Weights of a small mixture-of-experts language model, trained from scratch on English Wikipedia: 4571 steps.
Below are experts of layer 3 (counted from 0) of a mixture-of-experts language model. Rows are named router (the router's row for the expert), up (a neuron's input weights, with its number), down (a neuron's output weights, with its number) and show model dimensions 0-255. Each number is 50 + 15 x the weight over its row's rms, rounded and kept within 0 to 99.
After each expert's rows: "comes before" lists some tokens at least twice as common just after its tokens as in all text; "comes after" lists some tokens at least twice as common just before its tokens as in all text. This comes from a sample of Wikipedia text that the model never trained on. Tokens count by the router's weight.

# expert 20
router:44 06 77 34 30 61 35 51 65 84 36 56 16 89 35 42 58 84 62 38 31 53 54 54 33 59 45 37 39 53 46 36 72 65 44 53 41 60 38 66 30 48 54 35 33 34 43 54 55 37 53 32 53 78 70 48 50 41 64 36 58 67 18 27 58 37 69 49 51 43 79 25 47 40 38 39 42 73 44 49 62 41 45 40 30 57 45 62 39 24 56 50 64 64 37 43 28 49 57 86 43 52 57 43 46 05 51 47 63 40 23 35 41 65 55 28 59 66 46 55 44 71 50 47 75 50 62 71 60 48 51 57 68 53 67 79 33 29 65 54 59 48 56 46 38 69 65 50 40 50 75 12 53 39 57 40 44 59 42 54 59 48 43 46 42 51 45 46 58 56 72 49 54 45 34 50 60 82 40 52 33 62 34 60 52 53 47 40 70 40 44 56 48 61 75 60 34 39 57 37 32 48 69 47 66 20 57 57 54 57 51 71 53 50 46 43 54 47 35 60 45 62 32 40 46 68 41 55 48 45 54 88 51 44 31 75 42 45 85 64 71 65 77 30 21 32 63 14 85 63 44 75 47 45 56 36
up0:40 78 83 63 48 59 26 60 37 57 45 69 44 50 48 43 68 78 38 59 68 39 41 85 51 55 52 35 73 30 52 59 63 32 72 21 30 53 55 36 42 28 66 55 61 64 55 55 45 47 48 50 63 41 62 43 46 40 53 33 32 45 47 58 62 38 40 73 41 33 40 41 63 47 49 30 64 65 51 48 55 61 46 50 75 45 46 69 57 28 44 45 80 25 49 42 66 91 29 30 42 25 54 39 59 55 39 08 55 50 38 45 60 33 78 48 64 38 26 43 55 60 37 52 16 17 43 54 61 58 76 45 41 23 41 68 33 67 28 60 62 41 41 43 46 65 37 71 33 71 74 57 75 58 67 47 45 41 60 68 55 77 42 41 53 45 62 35 35 58 71 50 49 48 62 32 45 52 65 52 72 74 44 43 51 25 85 57 59 32 57 40 61 32 36 49 55 15 44 36 76 72 62 70 45 66 27 56 43 49 72 37 32 51 53 61 56 63 69 45 51 53 42 57 23 63 34 33 20 28 30 71 34 42 49 58 42 21 51 68 42 69 63 71 51 42 56 59 53 15 53 56 53 33 53 53
down0:60 23 29 83 44 46 30 61 74 56 45 37 39 56 60 40 72 14 59 50 58 52 50 33 28 50 54 66 65 42 43 53 48 28 63 48 40 58 42 16 40 45 33 30 32 38 84 68 36 37 68 35 69 53 64 39 58 58 51 49 57 87 83 32 60 46 63 44 44 66 15 44 22 45 45 36 72 49 51 20 44 45 52 38 30 57 61 49 63 70 41 61 42 39 67 61 59 50 42 51 56 37 43 26 60 42 51 57 28 64 64 55 11 27 61 38 56 49 76 75 36 49 50 73 37 65 37 36 62 64 37 62 41 68 48 62 78 68 75 37 59 38 65 65 69 41 76 68 70 32 53 57 67 58 42 59 41 37 28 43 64 54 54 63 62 50 52 63 60 25 52 29 50 64 43 76 40 38 32 56 54 50 50 39 63 69 28 50 48 58 36 54 41 33 35 44 62 56 73 58 76 18 48 44 76 47 53 26 77 60 53 74 30 60 72 47 25 54 36 34 57 53 68 25 66 43 61 59 46 44 66 46 50 52 17 54 44 39 61 15 41 57 72 71 48 49 38 53 58 37 48 35 26 43 37 66
comes before: " the", " he", " that", " been", " a", " it"
comes after: ",", " it", " which", " he", " there", " It"

# expert 15
router:40 36 52 42 38 63 44 61 33 36 46 43 35 59 52 52 42 57 54 37 41 68 36 46 36 40 59 39 67 37 40 47 40 47 55 64 59 52 44 35 41 36 55 33 44 15 54 47 43 71 67 50 58 58 57 43 74 32 56 37 50 72 53 54 22 46 13 10 55 35 32 62 45 46 61 31 28 62 45 63 57 54 63 46 60 54 52 66 51 47 68 68 47 47 57 33 49 43 36 66 51 33 57 41 65 31 45 41 21 44 43 47 34 45 46 46 57 57 81 19 76 48 34 66 58 51 61 42 35 70 30 66 61 47 66 78 40 67 48 48 50 41 54 42 59 73 17 38 38 51 65 37 38 67 95 43 47 61 99 31 20 61 51 40 29 65 57 41 33 36 46 49 64 51 43 66 65 46 58 40 40 35 29 63 32 60 51 45 68 45 41 39 63 21 51 27 45 34 63 60 46 58 56 49 30 57 36 33 37 84 65 84 85 47 45 45 65 12 63 71 58 42 46 31 48 59 83 80 40 35 52 83 68 63 55 80 34 40 33 60 32 71 69 59 49 61 65 60 73 60 43 55 34 44 75 54
up1:52 61 38 65 46 07 57 38 56 38 53 23 36 44 53 45 53 05 58 40 44 15 83 57 17 70 17 62 37 48 44 53 48 43 63 37 47 44 51 35 55 56 55 26 10 39 45 07 47 59 70 54 54 47 51 35 60 47 59 45 24 56 54 54 48 44 60 49 40 46 63 79 36 47 83 44 47 70 50 62 48 48 27 81 66 33 35 43 48 50 42 29 38 68 68 61 37 49 42 45 44 47 37 63 49 40 58 56 66 22 37 41 58 74 80 43 58 53 44 51 59 41 24 50 48 64 56 46 36 67 46 42 32 70 54 54 51 51 45 44 74 60 73 59 61 66 41 58 70 55 60 43 61 61 81 80 49 53 44 50 62 35 61 45 43 46 32 47 39 43 27 63 30 55 61 60 65 39 26 53 31 56 50 46 36 77 52 48 84 43 51 42 70 63 34 34 43 70 16 53 38 64 48 27 54 40 66 62 40 65 63 53 35 25 52 09 62 42 59 48 42 69 35 58 54 67 22 24 19 55 28 69 35 36 68 23 70 51 43 44 50 64 58 57 47 59 79 48 52 79 47 64 43 45 48 58
down1:38 52 30 67 50 41 46 55 57 48 59 54 44 77 61 40 57 54 59 38 64 57 31 64 35 52 47 59 42 22 45 27 37 49 76 59 25 27 49 41 58 52 32 42 34 68 65 27 49 40 60 91 32 50 67 58 36 46 49 49 65 29 33 63 53 34 66 43 46 75 67 47 24 56 76 21 53 25 52 51 47 22 53 57 67 65 49 38 35 51 29 56 56 49 54 57 34 79 56 28 60 40 68 50 20 78 59 63 33 55 46 55 48 44 41 49 25 28 24 55 56 52 52 58 58 47 50 69 70 58 39 37 41 99 46 60 32 45 34 52 55 43 51 59 50 76 27 54 44 86 36 17 62 59 60 40 35 49 40 25 22 44 64 24 42 41 51 46 47 49 57 58 47 62 76 72 37 49 51 47 52 34 56 46 33 82 38 68 81 16 54 50 31 29 45 48 66 37 61 27 26 33 62 57 42 67 61 52 36 74 56 32 33 66 42 07 36 43 64 48 21 36 39 40 30 29 67 45 66 47 60 44 44 43 30 35 33 48 46 54 46 66 56 56 62 63 68 43 46 53 45 64 55 56 21 59
comes before: "s", " of", "ing", "ed", " to", " for"
comes after: " the", " a", " and", " his", " The", " an"

# expert 16
router:41 61 53 54 55 51 30 43 33 64 45 52 43 60 42 57 38 63 62 41 51 55 61 70 45 35 40 34 57 10 42 33 28 43 54 52 58 29 54 54 51 53 56 09 16 00 42 37 38 48 55 41 71 63 49 61 41 43 61 51 43 52 60 33 60 49 59 47 76 38 37 57 50 60 44 65 42 74 38 70 58 32 31 55 44 36 38 65 66 18 38 77 82 67 53 77 24 62 51 60 42 37 66 32 88 22 50 32 51 44 46 53 39 43 61 41 51 65 95 41 28 37 57 46 42 31 29 48 49 03 45 65 61 50 48 45 23 48 75 47 40 47 76 49 64 61 68 77 64 53 52 19 46 76 40 64 37 48 51 38 49 46 63 45 35 55 44 62 81 40 40 70 53 47 66 46 48 75 48 38 53 46 62 72 36 48 55 46 66 71 41 48 67 50 60 43 64 56 71 62 46 55 60 34 32 60 12 33 28 74 45 60 29 56 42 55 52 26 53 62 55 62 42 48 62 54 70 51 61 51 48 53 60 88 38 62 42 65 45 56 59 38 58 43 48 74 69 54 72 19 79 35 44 36 45 33
up1:42 56 37 37 63 59 52 52 71 49 49 70 50 52 43 58 40 32 47 46 46 28 51 50 47 39 34 47 74 39 61 43 33 49 77 67 28 37 52 55 55 39 52 63 44 60 56 20 66 35 39 31 49 38 68 38 72 46 52 62 42 52 08 52 68 39 31 57 91 28 58 59 65 50 31 53 59 35 36 60 45 87 64 55 51 50 41 58 53 48 15 85 51 35 53 53 60 78 23 27 40 40 36 44 57 55 67 55 46 29 50 48 62 51 73 60 49 38 51 47 69 43 39 41 49 73 83 66 63 76 51 29 39 49 44 49 74 53 75 26 49 38 36 73 59 51 43 56 44 23 79 57 67 43 63 65 57 43 26 51 50 65 52 42 39 50 54 31 66 30 26 41 65 50 26 43 19 43 68 67 36 66 44 34 30 47 61 54 67 76 31 45 61 41 41 62 32 56 52 59 49 52 80 84 29 35 67 66 52 26 66 69 52 60 38 28 37 29 39 69 34 70 73 64 40 73 44 47 51 53 42 39 84 32 35 57 29 52 71 35 59 81 76 44 40 50 57 49 78 44 38 34 66 49 26 53
down1:54 34 68 49 60 42 30 34 53 49 61 30 18 43 56 86 59 58 72 35 40 52 60 37 13 46 75 75 54 63 68 73 69 61 27 41 67 37 29 38 57 64 51 45 37 34 32 63 31 77 61 23 59 57 58 40 61 63 69 68 48 53 55 50 81 71 41 24 66 42 69 63 20 34 47 41 35 53 46 56 37 39 67 61 49 63 46 25 69 00 43 36 51 72 56 30 42 57 71 42 43 64 62 58 55 80 47 60 71 42 25 53 76 32 32 65 60 24 40 54 34 54 36 56 64 59 31 44 38 43 27 58 39 40 63 46 50 61 48 42 59 55 71 63 40 37 46 49 43 58 48 40 51 58 43 67 32 29 47 56 54 68 37 49 58 46 48 30 50 42 52 16 42 42 36 52 54 45 41 28 56 51 65 20 19 57 33 50 42 55 31 66 70 44 43 76 51 42 73 42 56 43 41 61 35 45 64 42 52 57 19 48 40 27 63 36 61 43 57 39 44 53 40 48 45 34 44 48 31 47 31 40 92 70 41 43 22 27 50 34 50 45 53 77 53 68 35 39 19 72 49 89 51 51 47 40
comes before: "\n", " ", " —", " 0", " 1", " 2"
comes after: " ", ".", " 0", " —", ")", " JPL"

# expert 28
router:52 52 56 23 28 37 44 69 52 53 36 40 34 60 49 59 38 51 45 23 72 65 20 61 53 41 50 37 56 50 46 00 43 66 41 65 61 88 40 80 36 39 63 32 36 55 49 35 52 65 71 17 62 64 74 60 63 53 30 45 60 47 09 30 51 76 56 71 66 29 61 35 59 41 43 46 36 61 43 75 56 60 54 47 60 56 50 60 61 55 51 63 63 49 57 47 47 79 25 56 55 39 39 52 39 16 50 29 43 54 41 47 61 75 48 46 49 70 59 39 47 20 33 48 64 39 67 49 52 59 36 51 55 85 70 73 30 37 72 70 35 40 47 42 42 64 48 43 37 51 50 32 45 44 64 55 54 55 63 43 59 78 52 44 27 58 34 58 52 53 85 38 23 59 54 69 59 67 34 54 44 45 42 46 07 54 77 32 61 52 44 54 56 52 56 20 54 42 47 61 38 74 24 47 55 41 54 40 58 70 56 53 53 65 28 19 30 62 31 71 55 51 36 25 58 64 80 34 43 46 43 73 56 68 45 57 46 45 59 63 83 16 53 46 58 51 60 58 85 50 47 67 31 56 58 46
up0:31 53 04 72 52 40 48 64 41 40 64 55 55 50 37 79 64 76 49 63 57 37 54 44 33 55 44 28 48 66 45 49 51 54 66 40 61 61 43 43 78 53 31 50 49 65 61 50 54 68 41 79 50 57 67 65 45 47 32 65 73 22 68 52 44 53 42 55 66 64 78 42 28 57 32 48 67 54 45 50 67 57 47 58 77 46 56 42 25 22 21 50 40 48 28 51 72 58 42 75 52 38 63 53 30 52 76 39 28 52 47 75 43 63 28 39 89 58 57 49 55 51 44 60 43 34 51 75 56 47 54 43 38 57 77 35 47 60 52 36 72 66 60 32 53 55 31 64 54 54 45 48 56 37 41 55 48 79 17 68 81 44 58 34 51 51 28 78 44 57 25 50 41 62 64 27 50 59 67 51 77 26 28 26 49 40 60 44 49 45 67 00 54 70 57 49 39 25 34 36 78 55 46 49 25 59 62 58 46 72 51 61 63 98 66 51 38 41 35 34 46 78 57 52 55 53 39 72 33 40 57 39 66 30 57 52 40 57 61 28 42 47 48 35 54 61 52 46 48 20 44 63 56 65 60 61
down0:41 57 45 64 66 40 46 64 20 12 48 54 75 70 44 72 60 65 60 72 52 52 61 55 28 57 55 31 69 86 51 41 39 34 39 59 29 64 61 72 92 56 18 36 48 56 46 45 61 54 41 64 72 49 55 46 48 51 54 50 31 43 64 61 58 64 29 43 32 43 59 31 58 77 69 22 70 52 57 38 61 40 40 75 50 47 35 67 37 24 47 18 58 14 38 67 58 59 60 52 59 38 30 57 38 60 45 23 38 85 54 38 63 57 37 43 55 29 38 51 63 45 54 58 48 39 34 58 32 34 58 37 43 32 58 47 63 50 37 69 62 65 51 37 36 54 37 65 63 62 54 45 43 46 55 39 30 80 48 79 88 44 66 36 50 74 35 37 42 62 31 50 28 50 48 51 48 79 56 53 58 53 53 37 67 59 39 22 49 79 58 45 71 51 69 27 57 37 56 46 70 65 22 46 09 49 43 57 46 61 50 63 54 63 84 55 33 41 86 41 56 54 49 56 84 46 49 43 55 14 63 59 65 34 46 50 47 45 65 33 55 30 31 58 60 19 49 51 52 59 53 69 64 61 47 62
comes before: " the", " a", " his", " her", " be", " their"
comes after: ",", " to", "ing", " well", "ed", " along"

# expert 9
router:32 27 52 63 59 58 39 56 43 74 51 27 28 75 28 32 36 60 77 51 18 76 46 49 24 77 72 35 89 39 44 68 36 20 57 75 67 66 40 57 42 72 49 56 54 36 43 51 42 48 57 45 54 70 46 40 36 40 60 26 58 56 44 54 53 60 49 30 57 41 47 62 52 62 45 48 21 63 51 48 65 45 46 54 59 49 26 62 57 51 51 77 63 60 48 60 48 48 76 39 43 44 54 19 67 35 39 56 51 54 33 50 37 55 36 28 58 51 65 43 35 24 52 37 45 60 27 36 46 25 47 58 39 68 66 64 43 53 46 78 37 38 74 23 58 46 45 77 64 64 46 39 46 64 34 80 32 51 30 50 61 37 39 41 30 40 46 37 82 33 41 21 55 64 38 48 47 74 32 77 44 46 66 71 45 30 52 45 33 51 57 69 56 69 46 35 51 42 61 82 46 44 46 26 53 61 29 24 14 66 31 43 51 40 72 50 51 69 19 48 63 33 51 26 53 62 45 63 65 43 49 61 50 63 08 50 26 22 57 54 55 54 52 49 54 47 77 28 29 52 34 29 58 46 49 18
up1:48 57 49 73 57 69 48 44 43 58 49 72 18 61 59 60 46 41 52 45 34 34 61 60 25 37 45 71 50 77 42 48 72 45 40 63 49 14 46 71 55 39 58 47 46 67 53 62 59 61 76 31 48 32 34 56 40 30 71 29 55 78 38 58 47 37 34 63 60 47 48 79 62 48 41 56 40 67 23 30 46 39 60 45 71 35 69 46 70 29 53 39 27 40 39 72 68 42 59 21 56 46 63 37 72 92 54 41 49 75 37 71 35 53 49 79 61 45 64 60 38 63 46 50 85 18 54 44 57 31 43 36 44 21 36 51 39 62 56 45 55 59 75 69 68 33 38 56 45 35 55 73 40 59 36 59 71 87 53 43 44 53 35 19 47 46 55 57 61 82 49 30 26 60 71 53 77 60 33 37 46 64 41 42 48 71 44 46 63 37 64 60 34 60 47 63 34 40 53 53 36 58 53 63 47 54 60 22 47 51 06 67 39 56 48 48 31 41 66 55 63 64 50 51 60 30 45 50 71 73 75 39 65 23 39 82 43 46 43 59 60 42 39 56 51 37 48 31 51 54 61 84 51 52 73 17
down1:42 53 48 51 53 64 51 66 65 56 64 31 61 70 66 60 44 48 58 74 68 47 44 52 77 69 34 74 39 49 85 68 93 47 47 65 33 57 59 57 46 40 55 54 57 64 50 52 34 60 27 53 59 40 52 52 48 46 36 72 43 56 86 47 36 54 59 31 46 56 45 41 61 66 52 24 49 52 45 48 55 40 48 66 58 44 45 48 44 44 60 51 54 56 51 33 48 63 87 50 67 71 61 60 34 66 46 51 50 50 57 34 77 43 44 42 37 48 76 41 31 34 63 73 46 54 21 62 45 51 63 31 43 56 41 16 46 38 30 69 25 65 44 38 74 60 64 50 33 27 35 59 42 45 87 58 42 46 19 34 56 49 30 52 40 40 62 53 26 31 40 60 56 46 61 39 53 60 56 65 61 68 62 59 65 24 35 35 30 72 62 78 68 42 46 54 91 50 30 28 55 53 33 60 22 89 34 40 45 33 57 46 24 27 31 44 36 68 37 47 57 27 31 51 75 65 37 35 33 59 54 46 43 64 19 53 51 68 53 62 75 47 67 14 81 74 65 43 29 33 65 49 66 70 27 50
comes before: " |", "\n", " ", " 0", " —", " 1"
comes after: " |", " 0", " ", " 1", " —", " 3"

# expert 25
router:54 62 80 62 72 66 40 69 51 39 65 33 44 30 50 46 36 39 60 34 59 78 53 52 10 67 77 47 76 26 38 40 39 27 72 44 55 48 59 59 62 73 75 50 42 38 45 46 15 55 55 31 49 46 58 42 54 28 63 20 66 36 46 33 60 62 31 41 28 51 39 45 73 28 41 63 44 69 59 38 73 46 80 47 53 47 44 66 45 53 31 65 64 50 99 53 45 46 54 28 47 63 63 35 65 35 58 27 24 83 48 53 37 52 47 40 33 25 39 21 60 39 42 38 30 28 77 41 72 59 39 56 59 55 59 62 76 45 18 59 45 35 55 57 53 53 45 59 40 77 52 45 20 47 53 51 73 31 46 40 52 59 75 39 18 58 54 48 51 47 34 53 69 43 53 55 62 63 59 43 55 59 38 67 24 70 55 43 65 28 66 38 58 70 36 68 53 25 72 56 61 45 44 52 51 85 60 57 43 87 81 35 62 61 81 47 55 43 44 56 65 84 44 36 37 43 61 65 65 41 35 49 49 63 40 49 32 29 54 43 50 58 52 44 38 60 65 26 60 48 56 59 50 49 37 47
up0:53 35 31 70 44 57 46 64 42 37 70 30 41 43 65 68 57 52 66 68 63 72 67 73 42 50 49 40 59 54 39 63 58 49 53 64 28 49 54 44 34 54 33 76 66 49 53 76 40 77 68 40 50 43 19 38 57 58 47 15 72 42 49 40 29 44 44 53 40 55 55 18 35 55 96 35 39 69 38 58 39 62 38 36 45 43 33 46 40 66 35 62 44 42 77 31 31 57 29 40 55 49 85 74 48 36 52 55 56 24 52 64 43 21 62 43 37 37 52 63 40 52 57 64 65 29 56 77 56 44 38 57 73 63 53 48 51 20 35 60 45 91 50 37 46 36 58 37 37 57 74 48 42 57 41 57 57 60 30 60 50 60 40 67 19 41 62 83 58 49 53 35 53 37 39 69 67 55 52 61 52 55 35 40 74 68 57 52 48 27 41 28 92 81 76 40 59 69 42 71 60 67 56 46 55 55 25 48 74 60 76 21 45 35 33 49 55 46 49 42 62 52 32 54 43 56 42 60 28 43 56 53 86 27 49 63 56 62 54 78 76 48 75 45 56 55 38 52 58 48 35 18 26 66 39 36
down0:56 51 59 62 55 78 90 43 37 39 75 34 44 46 32 37 55 39 57 73 55 65 56 44 39 42 44 36 63 28 19 22 82 75 33 23 54 51 37 58 46 28 57 48 50 43 60 51 63 43 64 42 53 38 30 35 40 41 67 55 48 80 62 70 43 65 50 68 59 53 44 25 74 52 67 52 57 47 47 79 54 38 61 19 41 50 41 46 47 65 46 61 70 35 39 55 60 49 53 61 34 43 50 51 50 30 68 41 50 62 55 58 43 40 56 53 49 67 66 34 37 49 52 41 55 75 77 66 55 24 36 31 42 72 49 47 51 45 64 71 12 30 51 42 68 42 51 24 21 59 47 23 44 48 46 43 66 52 70 29 50 34 58 42 46 58 41 35 61 52 50 25 31 60 59 68 58 43 17 75 68 61 46 36 77 41 61 51 45 83 52 44 57 99 60 55 51 59 58 38 57 23 33 34 39 32 61 55 44 47 65 73 65 27 45 37 45 19 66 73 48 72 29 31 16 43 37 43 36 84 44 37 67 41 56 33 29 49 62 43 57 37 54 61 45 57 49 39 40 56 72 79 50 36 55 66
comes before: " |", "th", " School", "'", ")", " /"
comes after: " |", ":", " a", "|", ";", "age"

# expert 37
router:59 27 66 28 46 58 34 57 45 66 33 41 43 55 29 46 24 49 53 48 46 64 28 50 25 45 64 40 80 68 49 39 59 61 42 74 41 69 57 44 57 66 74 45 46 30 18 56 29 65 56 56 39 76 76 62 54 64 38 37 48 50 54 32 31 64 39 21 57 26 37 61 68 64 64 61 48 58 62 44 62 55 53 41 58 57 44 43 44 59 67 58 43 42 79 37 34 40 55 31 51 45 75 20 44 29 55 49 39 47 58 56 37 53 19 46 54 55 44 50 38 58 57 55 56 36 69 46 78 53 43 58 44 87 76 74 51 42 38 52 50 61 69 33 68 43 24 72 11 87 57 36 14 57 53 47 42 38 63 27 50 45 44 51 44 57 61 31 61 37 89 29 23 50 52 59 56 72 50 76 65 40 40 57 33 44 46 47 57 28 49 59 54 77 52 15 23 54 36 17 54 71 37 35 52 53 37 52 22 37 21 40 75 67 58 43 27 53 51 60 43 35 62 42 55 40 28 59 51 29 45 76 54 52 19 79 25 53 63 53 39 28 65 54 43 50 63 40 46 57 35 40 35 46 57 51
up0:38 53 73 79 61 75 20 56 55 48 72 46 08 30 45 76 39 38 41 46 08 61 42 43 31 40 47 57 32 45 69 41 45 55 40 32 64 68 78 35 46 69 33 59 55 50 18 32 50 41 33 38 67 62 73 61 48 59 44 39 60 45 65 66 44 54 24 51 35 64 38 59 42 59 60 69 57 49 51 58 32 87 54 50 46 56 63 64 36 65 34 48 36 77 45 26 58 43 61 43 54 82 36 48 40 50 36 18 83 67 33 57 39 55 61 37 53 31 56 50 17 74 46 52 36 37 69 53 61 34 76 65 49 41 67 45 53 56 49 46 53 29 49 53 29 72 37 58 37 55 38 52 41 43 40 47 37 35 57 14 16 39 38 43 73 75 54 18 61 54 66 23 27 53 56 45 43 39 63 64 51 23 62 58 46 72 41 28 43 42 38 32 46 40 55 49 43 62 71 16 68 65 33 49 30 60 44 28 32 17 52 52 60 83 51 30 54 42 42 57 55 60 41 72 37 60 47 68 38 47 47 60 48 79 49 46 37 62 53 48 28 39 82 29 51 39 57 44 45 41 56 58 56 56 46 54
down0:16 51 53 36 77 40 58 43 63 63 36 59 59 42 50 83 42 51 42 64 49 34 75 84 61 64 57 39 55 50 34 82 46 45 40 43 82 64 37 56 61 46 59 52 44 40 53 49 38 20 38 54 47 44 55 32 29 73 85 55 41 58 71 67 25 42 50 66 56 65 35 78 34 55 52 44 51 51 88 41 53 47 76 58 61 60 73 39 47 63 61 90 63 21 32 49 44 39 52 36 91 62 27 17 28 52 59 50 53 34 60 70 39 58 59 38 54 64 36 55 44 47 64 38 25 65 40 35 43 64 73 49 69 34 34 49 19 65 61 40 60 40 40 64 29 49 49 23 52 29 35 56 56 50 41 34 51 54 67 65 42 11 43 27 35 24 66 67 58 53 52 60 67 28 61 62 41 60 28 42 14 56 39 43 18 52 49 27 29 47 55 30 50 56 66 45 69 78 57 40 39 65 52 28 70 57 56 42 46 41 49 64 35 72 54 75 43 56 52 45 62 66 67 23 39 59 57 58 59 28 69 57 46 62 43 75 50 56 38 55 56 46 44 41 71 38 53 51 36 45 66 49 43 47 51 72
comes before: " |", " \"", "th", " -", " The", " A"
comes after: " |", "\n", "|", " 1", " Born", " 2"

# expert 2
router:35 27 82 50 85 58 43 60 60 45 45 46 46 58 40 52 20 57 81 30 32 61 47 52 28 66 48 34 45 72 50 51 41 61 61 34 45 49 63 51 65 42 39 51 39 20 46 49 25 58 33 40 27 52 51 43 50 63 46 56 53 57 57 50 45 48 44 36 59 44 44 57 67 51 60 62 45 50 59 46 88 61 51 49 57 41 54 39 54 41 50 37 57 50 57 39 50 45 53 44 31 51 67 37 44 06 68 35 51 32 73 70 45 60 44 29 57 61 49 36 26 61 40 44 26 31 79 50 42 15 55 76 34 46 33 50 44 47 21 48 59 65 65 24 56 61 47 65 54 87 79 30 23 61 32 64 60 61 62 43 90 39 58 34 49 47 60 43 69 49 33 43 51 80 45 55 54 75 50 42 33 47 21 75 44 57 51 44 50 24 46 34 78 50 21 68 17 46 46 16 58 56 61 43 15 46 26 51 01 67 40 44 41 55 77 50 70 51 31 42 62 40 39 44 29 44 36 57 57 32 45 57 49 35 16 47 61 58 32 54 73 52 62 75 40 53 57 55 62 32 45 52 44 34 63 69
up0:49 65 67 39 16 62 32 34 55 40 54 49 29 59 36 69 30 42 60 33 64 38 45 51 57 29 42 62 19 54 61 53 49 48 43 48 32 55 64 29 66 58 48 74 46 51 42 46 59 52 33 30 60 39 61 70 30 64 60 42 52 67 51 38 13 37 70 40 54 52 32 28 45 70 67 86 31 37 47 85 34 51 29 51 50 59 34 55 52 76 55 31 60 48 40 68 61 92 43 47 38 61 66 44 54 74 46 56 60 38 24 50 49 54 24 23 31 25 68 54 33 60 49 59 44 35 46 37 58 57 55 31 47 45 61 71 40 21 64 56 50 53 67 52 29 16 34 45 54 51 23 34 65 38 40 79 24 39 33 37 77 39 68 44 17 46 55 43 34 64 75 42 28 73 28 46 42 20 43 65 37 51 70 34 43 53 62 71 48 30 34 51 40 27 59 74 59 41 57 81 29 45 38 55 37 59 51 66 66 52 42 82 42 69 45 55 47 71 50 36 43 80 24 78 72 66 66 25 38 49 49 69 36 41 50 43 36 43 56 44 60 49 71 58 52 48 50 44 63 37 64 53 51 43 59 49
down0:74 32 56 61 46 19 45 55 27 34 69 58 54 47 32 44 46 36 99 24 70 39 37 24 50 69 52 57 33 37 64 89 61 42 61 61 31 58 92 42 60 28 50 52 33 61 38 51 71 75 38 71 46 46 09 48 68 57 52 47 58 46 46 33 75 62 31 44 60 46 69 56 56 62 39 45 65 75 51 47 52 55 25 42 37 46 43 87 62 53 54 69 35 29 54 69 53 69 23 41 56 44 44 38 36 56 40 60 37 48 43 42 60 53 27 76 54 56 57 58 69 59 60 55 35 41 33 24 49 60 72 38 29 35 58 48 66 50 36 28 51 60 48 54 74 37 48 53 39 37 62 49 68 45 65 33 74 45 52 23 94 31 55 55 77 53 21 49 38 60 79 24 56 55 65 32 62 57 78 70 53 52 40 55 60 29 54 47 42 63 58 55 67 46 28 60 48 56 73 68 41 50 54 49 78 52 33 68 46 63 59 67 37 65 39 33 59 42 51 43 47 35 51 67 58 62 49 51 55 65 35 50 69 43 36 58 51 55 61 36 71 56 47 49 49 77 37 22 33 49 69 57 33 64 23 48
comes before: " |", " the", "th", " August", " May", " September"
comes after: " |", "|", ":", " on", ";", " released"

# expert 12
router:48 62 51 44 77 34 44 70 50 57 47 61 31 46 26 62 58 64 43 53 32 58 48 55 33 53 47 40 55 68 57 62 44 44 51 39 40 52 53 39 64 57 50 42 47 23 44 49 60 36 66 50 54 54 76 60 62 46 57 31 68 33 16 32 59 36 16 39 48 47 58 33 51 58 31 71 21 49 37 65 45 57 60 54 14 33 25 43 64 43 32 45 61 57 58 57 39 41 55 40 58 37 39 47 61 26 48 42 38 52 68 67 28 59 61 60 42 56 52 65 63 56 18 49 66 41 55 44 68 59 38 55 54 61 34 86 74 45 43 59 56 26 42 14 93 45 32 51 54 27 53 59 60 46 70 50 66 35 82 38 61 59 61 91 36 43 57 49 46 13 52 55 67 31 45 64 44 78 19 77 45 62 47 29 39 68 59 28 43 35 21 52 51 44 80 46 57 43 64 43 63 66 55 65 25 86 36 61 34 56 44 62 75 81 37 63 21 59 69 67 43 62 27 52 71 77 59 60 27 49 35 49 70 43 29 39 38 34 46 57 48 33 72 50 59 51 73 53 54 24 29 54 35 44 63 51
up0:55 44 52 69 28 32 15 49 50 25 67 53 59 43 71 47 63 61 68 51 57 28 44 33 44 50 48 52 51 55 58 56 49 63 58 56 37 70 59 55 60 66 53 25 15 75 44 34 50 36 62 42 64 51 47 45 78 24 44 67 66 65 72 57 66 43 41 61 15 60 73 60 43 31 51 48 48 46 61 60 58 81 51 55 42 45 31 55 60 52 56 40 67 54 49 49 53 80 70 55 55 52 48 35 41 77 49 55 36 48 44 62 32 49 65 69 64 38 41 40 53 60 46 34 75 37 58 44 37 44 56 42 66 66 63 39 59 35 50 68 53 76 57 42 63 48 53 73 39 70 38 19 65 38 47 89 53 40 55 64 46 49 43 58 00 50 60 67 50 52 49 70 29 75 62 00 72 39 66 43 34 60 55 42 47 49 55 35 43 54 74 35 62 58 67 40 99 62 35 50 31 55 68 58 36 58 83 73 43 56 34 44 56 50 63 66 33 43 16 58 67 59 60 73 62 62 59 41 28 49 55 33 52 49 26 73 46 38 29 50 58 73 39 61 07 45 41 41 44 57 30 67 49 56 49 57
down0:59 44 39 59 38 35 61 48 34 29 68 57 33 45 53 74 71 47 40 61 52 60 37 58 07 79 48 67 63 42 71 47 33 53 35 48 50 71 60 59 61 57 72 57 34 76 45 78 55 18 27 74 49 59 34 45 65 34 63 42 46 42 44 21 62 64 38 92 47 68 73 69 49 51 58 30 34 44 53 59 64 59 40 37 64 45 40 50 45 70 83 07 59 66 51 41 51 55 55 45 46 44 42 44 44 62 37 71 49 40 38 39 37 47 59 42 32 52 33 75 24 67 47 54 45 35 74 66 43 36 75 45 39 55 25 60 52 31 48 59 53 81 43 40 84 57 46 30 36 51 35 63 63 50 30 72 32 49 53 31 71 41 34 50 51 37 47 45 53 39 28 90 54 43 78 23 55 48 50 63 61 67 37 46 60 54 47 72 45 38 69 61 15 63 58 54 59 28 76 42 61 53 64 51 27 34 57 53 59 69 68 65 66 61 28 75 49 58 38 66 60 48 53 56 35 31 43 32 46 67 47 48 38 81 54 46 28 57 38 71 37 83 31 56 17 73 48 39 50 55 41 41 44 53 37 55
comes before: ",", ".", " and", " (", " City", ";"
comes after: " of", ",", " in", " the", " New", ":"